{"n_layer": 13, "d_model": 256, "n_experts": 64, "experts_per_token": 8, "d_expert": 48, "d_shared_expert": 0, "activation": "swiglu", "moe_layers": [0, 1, 2, 3, 4, 5, 6, 7, 8, 9, 10, 11, 12], "router_score": "softmax", "normalize_top_k": false, "routed_scale": 3.43, "balance_loss": 0.00263, "balance_bias": false, "router_z_loss": 0.0001, "router_bias": true, "init_std_router": 0.00977, "lr_router": 0.000731, "n_head": 4, "n_kv_head": 4, "head_dim": 64, "vocab_size": 16384, "norm": "rmsnorm", "norm_place": "out", "norm_eps": 1e-06, "positions": "rope", "rope_base": 10000.0, "rope_fraction": 1.0, "qk_norm": true, "attn_scale": 0.125, "tie_embeddings": false, "parallel_block": false, "init": "uniform", "init_std_qkv": 0.033, "init_std_o": 0.00647, "init_std_up": 0.033, "init_std_down": 0.0039, "init_out_by_depth": true, "init_mimetic": 0.5, "optimizer": "muon_variant", "lr": 0.0125, "lr_mult_down": 1.5, "beta1": 0.9, "lr_head": 0.00527, "warmup_steps": 95, "schedule": "wsd", "decay_fraction": 1.0, "decay_shape": "linear", "final_lr_fraction": 0.0, "batch_tokens": 32768, "seq_len": 1024, "doc_mask": true, "train_tokens": 221500000, "steps": 6760, "dataset": "wikipedia_en"}
Below are experts of layer 2 (counted from 0) of a mixture-of-experts language model. Rows are named router (the router's row for the expert) and show model dimensions 0-255. Each number is 200 + 30 x the weight over its row's rms, rounded and kept within 0 to 999.
After each expert's rows: "comes after" lists some tokens at least twice as common just before its tokens as in all text. This comes from a sample of Wikipedia text that the model never trained on. Tokens count by the router's weight.

# expert 63
router,221,213,137,209,182,178,154,245,239,254,130,220,183,217,225,203,176,219,182,193,239,195,170,166,204,219,249,186,268,194,189,157,177,214,198,136,119,174,212,229,168,213,206,195,174,207,244,192,163,196,169,196,205,204,204,160,180,197,216,135,185,230,217,260,179,306,209,199,171,202,295,218,241,198,222,183,223,177,235,187,181,186,213,193,187,194,223,198,207,236,181,146,194,221,239,170,221,253,199,153,198,217,229,195,189,173,141,199,213,173,183,193,138,216,168,201,205,198,251,159,256,146,167,179,174,208,180,201,231,211,236,210,132,228,211,192,183,205,165,173,239,199,188,210,249,275,184,183,189,231,190,193,225,188,205,206,213,189,206,254,213,222,206,216,219,201,166,245,199,174,212,189,221,195,230,204,217,234,189,225,173,206,131,155,227,237,201,176,214,197,136,221,156,245,143,212,175,185,199,187,225,213,213,219,199,214,151,279,256,148,193,195,258,203,218,195,174,177,227,252,211,169,151,218,203,174,175,202,188,207,202,169,200,239,196,180,194,230,208,157,207,210,194,214,184,210,198,183,186,209,190,166,231,207,224,203
comes after: "1", "9", "0", "2", "8", "3"

# expert 53
router,269,235,158,193,185,132,143,170,248,235,176,165,227,180,207,210,182,186,213,180,236,237,194,128,151,189,228,168,216,211,206,163,154,195,208,205,125,207,196,172,214,213,228,213,217,225,228,228,184,205,205,192,191,214,231,184,145,220,195,139,217,199,235,224,143,212,231,188,212,187,262,214,231,201,231,158,212,205,222,193,175,183,182,205,207,183,257,223,216,190,225,143,209,246,233,156,226,203,218,177,207,182,206,171,156,208,173,190,196,191,232,195,177,228,176,196,169,227,238,178,221,146,186,229,168,231,194,172,209,160,251,238,150,212,193,148,152,206,190,199,204,157,183,229,251,227,204,241,181,251,169,186,210,252,211,224,232,228,217,272,200,235,214,218,209,242,177,238,189,191,202,223,208,165,239,183,201,244,188,188,154,173,174,200,217,238,187,183,189,186,170,193,190,220,172,215,152,143,200,236,221,207,208,195,189,236,161,276,258,121,187,198,279,176,273,192,252,170,197,217,147,245,181,227,195,222,202,179,185,175,201,172,211,211,207,168,209,211,175,195,212,231,191,224,166,235,205,162,160,209,218,155,227,180,231,193
comes after: " the", " of", " a", " and", " in", " The"

# expert 12
router,259,205,134,193,189,184,143,261,228,258,165,168,171,207,190,219,185,176,162,201,240,206,202,169,238,238,214,196,224,229,195,177,203,219,199,138,141,195,194,190,179,262,197,220,186,197,222,228,184,197,199,169,195,214,228,199,168,194,219,133,234,225,229,244,142,264,210,181,192,182,236,215,259,219,242,164,247,198,192,190,191,220,188,190,135,224,257,221,242,225,192,162,217,210,246,175,243,250,224,155,201,210,200,159,165,168,157,164,229,190,181,147,178,251,167,181,190,209,247,145,211,160,177,233,168,224,189,191,252,167,226,196,167,219,210,181,187,217,154,173,257,180,156,254,246,243,215,196,184,224,184,200,223,190,156,175,178,202,222,215,194,216,213,219,169,226,160,229,181,207,205,213,194,212,218,184,190,218,204,190,130,218,178,187,207,232,221,209,216,203,134,193,169,229,162,178,175,164,182,202,188,210,185,215,191,208,172,218,254,170,207,200,273,202,234,184,168,177,205,213,202,218,189,232,214,191,204,235,205,175,206,151,221,256,209,166,176,276,206,162,192,227,182,187,160,258,209,223,138,212,194,144,181,158,215,202
comes after: " |", "|", ";", " in", " /", " on"

# expert 47
router,261,239,180,171,207,190,155,258,218,275,158,165,184,210,183,203,156,173,185,180,210,227,211,138,232,242,205,178,198,235,208,195,183,244,181,165,167,186,167,156,160,188,197,250,211,188,236,223,200,207,198,163,220,217,254,224,156,181,220,143,251,235,203,230,86,243,208,139,199,250,229,204,278,208,257,197,258,205,172,213,203,205,184,223,144,199,238,225,178,228,207,186,174,198,229,202,226,219,234,170,202,174,232,185,193,190,201,146,225,206,200,136,205,225,164,198,182,212,261,173,201,194,204,216,166,213,198,168,228,146,212,170,209,265,184,178,208,149,191,170,238,173,147,196,239,254,203,157,193,224,180,198,194,208,173,232,172,228,199,177,192,221,192,191,158,226,181,261,196,209,205,210,170,205,209,198,182,208,209,215,175,159,203,185,204,249,213,176,206,204,197,216,181,243,144,210,159,177,190,223,244,162,172,222,246,228,210,234,228,241,208,214,257,196,229,207,195,177,223,177,202,264,211,227,198,192,169,187,192,192,183,166,234,236,215,218,178,247,242,164,224,220,181,205,140,221,210,208,169,182,202,157,209,148,214,207
comes after: " the", "-", " a", " The", "|", "s"

# expert 57
router,250,201,103,197,212,179,152,230,244,240,168,207,202,203,207,242,208,220,201,184,217,238,216,184,186,282,193,183,205,214,195,168,224,226,216,150,145,163,202,178,213,234,179,218,207,222,212,210,189,230,170,181,202,251,204,214,193,198,207,149,271,217,229,254,161,287,203,198,181,232,267,189,243,220,236,197,246,172,195,164,212,214,197,201,176,169,231,217,195,234,204,192,202,221,227,219,243,225,216,154,218,194,227,158,164,196,164,147,228,166,204,169,157,233,188,160,188,200,249,163,222,150,146,226,165,237,192,210,260,172,219,201,194,198,174,191,194,238,163,178,243,182,178,304,243,256,205,179,200,234,193,182,186,177,197,174,207,182,204,230,220,219,192,206,186,213,203,205,184,192,182,207,190,216,239,209,221,229,228,197,116,228,189,223,230,230,229,203,201,178,156,194,139,215,131,201,177,177,156,181,203,223,221,209,162,194,195,244,235,150,206,212,259,193,221,209,181,175,203,204,170,232,206,250,215,167,205,198,172,201,196,177,217,239,225,193,155,236,197,160,216,221,184,173,173,225,247,239,147,239,187,163,181,188,205,203
comes after: "1", "9", " ", "2", "8", "0"

# expert 38
router,247,234,182,144,191,219,124,261,218,244,155,194,182,218,221,215,174,218,159,165,239,223,215,172,205,238,214,175,241,247,170,197,190,221,181,109,133,182,166,152,195,196,199,228,222,230,205,184,172,191,181,161,204,199,253,198,198,181,225,160,236,211,208,233,168,212,207,161,231,208,251,190,231,258,215,166,241,170,219,189,217,160,157,175,146,212,221,221,204,210,140,160,207,230,248,178,242,222,195,173,186,206,151,201,175,167,180,177,231,168,173,161,185,211,164,208,203,220,238,158,197,167,183,264,163,239,191,200,224,190,222,188,160,274,191,191,159,180,199,200,261,178,174,202,240,261,216,181,229,229,160,207,205,221,173,179,183,222,220,225,223,209,220,196,191,213,175,225,213,183,225,186,224,190,205,181,176,253,199,177,136,237,226,219,214,203,245,210,201,204,169,233,162,253,221,222,179,167,152,215,180,176,216,221,208,205,163,235,251,184,190,212,245,217,212,192,194,165,224,207,181,234,170,244,210,214,216,251,215,147,187,182,203,254,171,173,210,228,224,135,235,232,182,215,205,247,190,194,138,228,190,150,182,194,235,189
comes after: " |", "|", " the", " in", ":", ";"

# expert 10
router,290,204,123,189,200,182,145,245,227,264,161,181,183,199,203,223,170,177,178,215,228,205,199,161,182,261,235,200,220,238,177,159,207,214,213,166,140,194,193,179,204,231,191,223,222,205,232,226,186,175,182,168,183,225,217,186,169,195,187,138,225,219,211,248,147,277,227,163,196,204,247,202,239,220,221,168,238,160,226,201,183,192,173,200,169,203,273,217,212,201,180,161,210,222,245,154,232,246,225,175,198,209,200,162,156,167,154,173,231,180,200,177,155,242,154,190,182,188,251,153,203,156,177,235,180,231,189,183,232,162,238,217,173,221,203,178,183,223,175,173,243,161,152,262,243,231,204,195,191,230,200,176,186,228,163,178,202,209,222,263,208,226,213,205,195,231,149,227,190,205,195,225,202,199,235,182,218,236,227,191,117,206,196,186,223,225,209,189,214,186,145,212,178,230,164,183,168,156,161,224,213,213,224,207,208,216,179,243,262,152,188,204,263,198,246,183,196,187,220,193,189,210,181,222,209,180,175,221,204,187,206,149,218,254,213,185,186,274,173,181,197,210,179,193,209,238,199,217,134,195,206,143,200,173,197,216
comes after: " |", ")", ".", " of", " in", " ="

# expert 1
router,272,196,141,190,215,183,147,256,233,264,162,180,175,208,183,230,190,193,165,193,249,209,194,180,225,257,235,186,201,228,173,166,210,221,184,147,142,171,200,182,180,244,179,233,202,216,233,224,182,194,163,166,196,227,229,210,170,202,217,135,239,215,221,254,152,260,204,180,170,195,249,212,240,219,254,164,239,186,207,193,192,202,173,195,138,216,250,236,215,206,194,169,221,210,246,186,241,242,220,176,183,220,220,152,177,169,149,156,238,194,186,164,170,253,167,164,191,203,246,155,193,154,182,243,150,234,184,194,245,162,223,205,163,237,208,181,175,214,166,168,242,165,169,253,247,232,200,191,192,237,184,169,205,211,168,179,178,204,230,227,169,213,211,209,181,230,150,237,185,206,203,215,200,211,240,166,202,232,198,201,141,198,202,184,220,221,214,204,202,183,152,201,176,237,151,182,177,150,175,203,212,205,205,229,185,225,187,223,256,175,198,202,260,210,237,206,182,171,203,202,184,229,184,214,223,176,179,234,196,181,204,160,235,259,218,179,165,257,200,175,200,217,180,210,179,250,211,212,118,216,213,142,190,174,222,194
comes after: " ", "\n", ".", "2", "0", ")"

# expert 7
router,264,198,133,173,196,170,155,252,226,268,171,192,159,206,207,230,189,157,201,204,231,214,190,173,205,276,190,177,200,230,207,175,200,210,194,152,150,179,189,167,184,249,193,223,230,222,208,226,181,189,171,157,198,215,222,212,172,189,217,137,236,215,206,246,153,257,200,184,178,193,230,218,247,242,234,175,243,180,213,205,176,201,165,163,153,207,270,217,187,212,188,176,209,227,245,175,235,237,216,175,169,187,232,156,165,155,163,156,243,177,191,172,169,245,162,193,173,201,242,161,224,161,177,253,163,235,183,198,232,177,220,207,167,239,188,190,188,216,162,169,251,176,178,254,230,242,199,204,184,249,173,174,215,211,168,178,172,213,231,244,181,223,213,194,199,244,165,220,194,215,219,205,201,221,241,166,215,233,209,199,140,205,183,185,208,225,213,206,214,181,169,205,144,228,145,190,160,165,159,233,201,206,205,215,180,216,147,236,253,164,206,190,275,214,247,204,197,175,211,212,182,228,202,215,205,171,185,239,191,180,221,172,237,256,209,180,159,256,201,180,192,232,178,213,192,228,205,217,149,245,207,123,201,169,211,198
comes after: " ", "1", "0", "9", "–", "8"

# expert 28
router,243,212,106,187,226,180,159,257,223,256,141,204,157,237,200,227,189,174,185,219,191,219,214,177,223,263,194,162,151,202,161,186,217,188,180,109,186,202,185,175,213,244,178,184,198,213,188,212,134,220,190,177,210,230,213,216,218,189,183,153,190,234,228,198,152,251,197,195,199,190,220,218,251,211,217,186,226,185,196,197,232,172,223,194,163,215,255,216,186,196,184,165,233,232,230,191,229,234,245,192,153,178,209,160,186,198,142,141,231,203,222,198,161,247,188,143,208,235,245,180,220,171,204,222,185,239,228,196,242,150,206,206,174,230,196,217,213,192,140,195,217,189,179,208,209,230,215,191,188,219,202,150,185,233,145,179,175,218,195,253,197,245,187,219,208,203,162,212,191,198,190,188,218,218,249,192,201,215,211,220,130,229,214,187,271,251,225,194,239,169,173,182,218,229,164,226,207,140,215,205,214,205,212,196,205,205,200,247,265,214,152,197,217,209,230,196,183,188,180,199,216,194,208,249,197,211,209,222,183,193,212,195,260,265,192,216,177,267,204,181,200,266,192,214,200,235,145,217,112,223,214,135,190,195,227,161
comes after: "'", "(", "’", " on", "In", "eed"

# expert 60
router,258,207,141,189,195,173,140,256,241,264,182,205,169,224,187,231,178,200,206,215,239,218,195,176,223,233,211,196,209,248,198,172,203,210,197,145,135,186,174,194,192,260,186,212,213,211,213,203,183,198,195,176,196,208,223,193,174,194,211,127,227,224,214,267,141,264,226,188,174,192,241,202,242,234,228,176,240,174,217,210,180,229,170,194,146,212,249,215,212,227,188,166,220,220,269,181,247,258,225,170,207,207,197,164,162,180,168,172,226,171,197,156,174,241,165,183,192,203,258,156,208,148,191,220,171,232,189,190,238,160,226,181,138,239,214,176,180,215,163,179,250,176,150,258,246,234,211,204,191,230,179,174,221,202,182,180,172,216,217,237,188,216,241,189,188,219,166,242,195,208,212,207,198,211,231,177,208,222,210,183,119,205,178,199,226,240,223,214,197,200,156,206,182,229,158,178,175,165,178,201,206,191,215,218,205,215,184,234,264,175,219,199,266,203,236,194,173,187,216,194,199,202,170,209,208,177,200,214,181,183,199,154,252,268,205,186,167,272,197,188,215,222,176,209,164,234,197,204,112,230,216,137,206,177,233,200
comes after: " ", "–", " (", " ="

# expert 9
router,278,196,150,177,200,149,159,258,231,265,164,214,180,199,186,233,181,204,184,206,236,220,186,169,214,239,220,192,210,212,194,202,207,200,199,154,124,179,188,166,165,245,231,200,220,218,213,188,191,196,187,177,194,213,204,208,195,226,198,152,213,213,238,254,138,258,210,181,186,216,225,189,243,260,222,187,224,148,203,163,187,199,198,212,171,189,216,214,233,220,195,173,193,191,240,195,265,237,225,180,216,228,254,156,188,175,161,153,240,177,170,172,176,225,179,193,210,232,254,164,186,171,181,255,191,247,190,181,242,168,216,191,164,243,182,217,180,226,139,200,264,198,174,220,244,239,190,185,196,234,183,194,205,210,177,177,154,209,219,200,212,203,253,199,140,221,159,227,190,222,203,245,237,222,209,182,226,232,233,192,144,203,201,184,223,241,188,220,207,207,146,189,195,227,157,201,182,202,148,182,229,209,236,192,181,207,181,235,233,177,219,219,266,173,245,208,165,176,219,202,216,203,157,214,183,216,198,214,182,179,232,142,258,259,224,194,181,281,190,164,192,251,160,185,172,245,211,216,133,216,210,142,212,184,228,208
comes after: " ", "2", "1", "0", "9", "–"

# expert 14
router,256,226,202,183,231,192,143,243,254,224,148,196,181,211,182,212,147,183,183,189,232,171,232,149,200,170,245,168,206,256,222,141,184,235,189,148,141,217,185,208,166,223,223,223,210,244,248,230,156,202,181,174,205,175,231,165,187,228,185,139,201,195,216,202,140,304,200,210,236,207,235,216,201,251,234,165,227,195,235,202,156,152,205,196,183,166,201,206,218,179,155,124,177,221,238,189,244,246,238,229,170,193,233,186,155,157,153,181,260,176,212,199,190,250,186,187,156,234,221,167,176,166,171,228,180,225,219,194,248,180,232,223,185,235,204,199,187,223,213,154,249,183,183,209,254,210,173,187,229,253,193,201,200,227,185,196,191,227,215,258,191,190,239,242,222,175,203,204,210,205,240,208,223,229,195,171,216,241,199,200,171,195,176,182,220,216,212,229,222,198,179,203,171,247,186,198,157,202,218,186,196,217,185,210,186,199,147,225,255,137,194,187,242,197,228,205,146,194,215,203,181,218,178,200,171,181,146,198,198,197,189,164,200,237,213,169,188,244,249,176,227,174,186,194,191,199,195,193,147,247,193,124,198,158,206,165
comes after: " the", " a", " and", " is", " was", " to"

# expert 36
router,278,172,130,220,158,186,183,306,256,254,170,213,179,234,178,256,200,188,197,189,194,185,221,138,173,264,232,162,198,201,214,163,235,197,146,131,182,179,204,197,188,209,206,225,206,196,194,218,197,208,217,197,186,212,215,175,168,182,192,157,272,227,226,272,169,237,226,153,186,194,217,180,240,253,207,173,257,191,214,187,189,193,195,165,185,202,233,225,166,185,206,178,232,217,244,211,285,221,197,117,209,227,224,176,170,193,134,159,229,187,222,169,159,241,184,152,193,219,220,183,223,163,170,236,163,192,192,200,198,222,222,220,196,205,195,205,177,195,192,194,223,196,175,267,228,227,190,215,197,244,179,203,216,204,160,203,184,198,223,201,179,219,245,199,164,236,171,239,230,220,203,191,185,224,197,197,206,214,196,179,149,217,183,163,237,239,213,190,195,180,129,199,171,214,150,206,185,149,184,203,180,196,218,227,199,210,162,245,238,185,171,204,224,201,232,203,180,218,191,175,194,267,166,210,209,204,211,189,215,176,226,165,200,251,217,164,203,270,212,169,207,185,184,225,164,193,199,226,135,188,241,174,220,143,225,203
comes after: "\n", " non", " co", " Al", " al", " re"

# expert 26
router,232,197,126,201,195,188,147,282,250,249,175,166,179,192,205,249,173,218,198,191,232,217,211,152,196,250,179,187,210,227,171,178,206,225,182,160,141,194,187,159,159,207,179,213,235,213,229,193,199,191,183,159,202,203,214,208,187,177,208,110,253,231,244,228,164,243,204,152,171,212,234,220,215,234,229,169,233,179,233,185,176,162,194,199,183,206,251,219,196,201,187,182,192,202,249,164,257,220,198,171,174,195,204,183,161,186,156,177,224,177,202,163,153,221,174,171,165,207,237,183,221,160,164,254,165,245,179,158,231,191,231,213,172,229,198,187,153,221,172,170,248,176,162,252,228,224,203,185,209,242,184,195,209,208,164,191,205,203,195,251,205,220,219,189,213,247,192,234,184,223,224,224,257,210,246,172,215,203,195,216,135,204,173,194,205,214,222,210,210,178,141,227,160,238,140,209,138,175,167,224,211,215,224,234,218,204,191,222,250,151,182,211,285,235,244,223,213,151,211,207,187,215,174,195,211,182,178,219,191,198,205,163,222,246,211,187,150,237,226,188,211,239,222,232,180,253,184,217,155,248,224,151,181,203,232,179
comes after: " ", " (", " \"", " United", "/", " $"

# expert 44
router,246,244,143,183,211,180,153,240,242,231,147,220,186,197,207,190,142,169,221,198,230,195,219,89,213,180,202,213,198,238,188,172,173,214,216,196,111,228,154,217,188,214,189,209,236,201,194,224,187,187,202,174,230,194,234,194,214,193,180,141,215,203,223,221,139,227,245,203,187,221,232,238,198,221,223,213,200,211,228,160,190,193,180,195,164,203,235,231,205,193,209,167,213,220,192,186,281,264,248,216,183,206,212,191,154,187,136,205,235,219,142,193,181,241,152,177,194,179,274,177,181,213,165,217,145,268,213,238,208,195,185,244,143,229,193,175,219,227,172,173,227,165,182,223,266,230,223,163,206,239,204,219,176,208,146,204,155,211,195,288,190,219,201,211,210,220,256,226,187,227,203,210,176,211,193,206,206,196,223,136,168,180,182,198,223,235,209,217,204,173,179,211,204,210,183,168,167,193,199,190,221,238,223,208,191,216,215,261,247,166,190,178,216,234,241,205,150,186,234,210,176,240,165,241,200,157,196,245,211,232,207,171,235,190,237,179,219,255,234,217,210,187,161,217,205,224,199,203,169,211,173,163,206,154,221,180
comes after: " the", " of", " and", " to", " a", " is"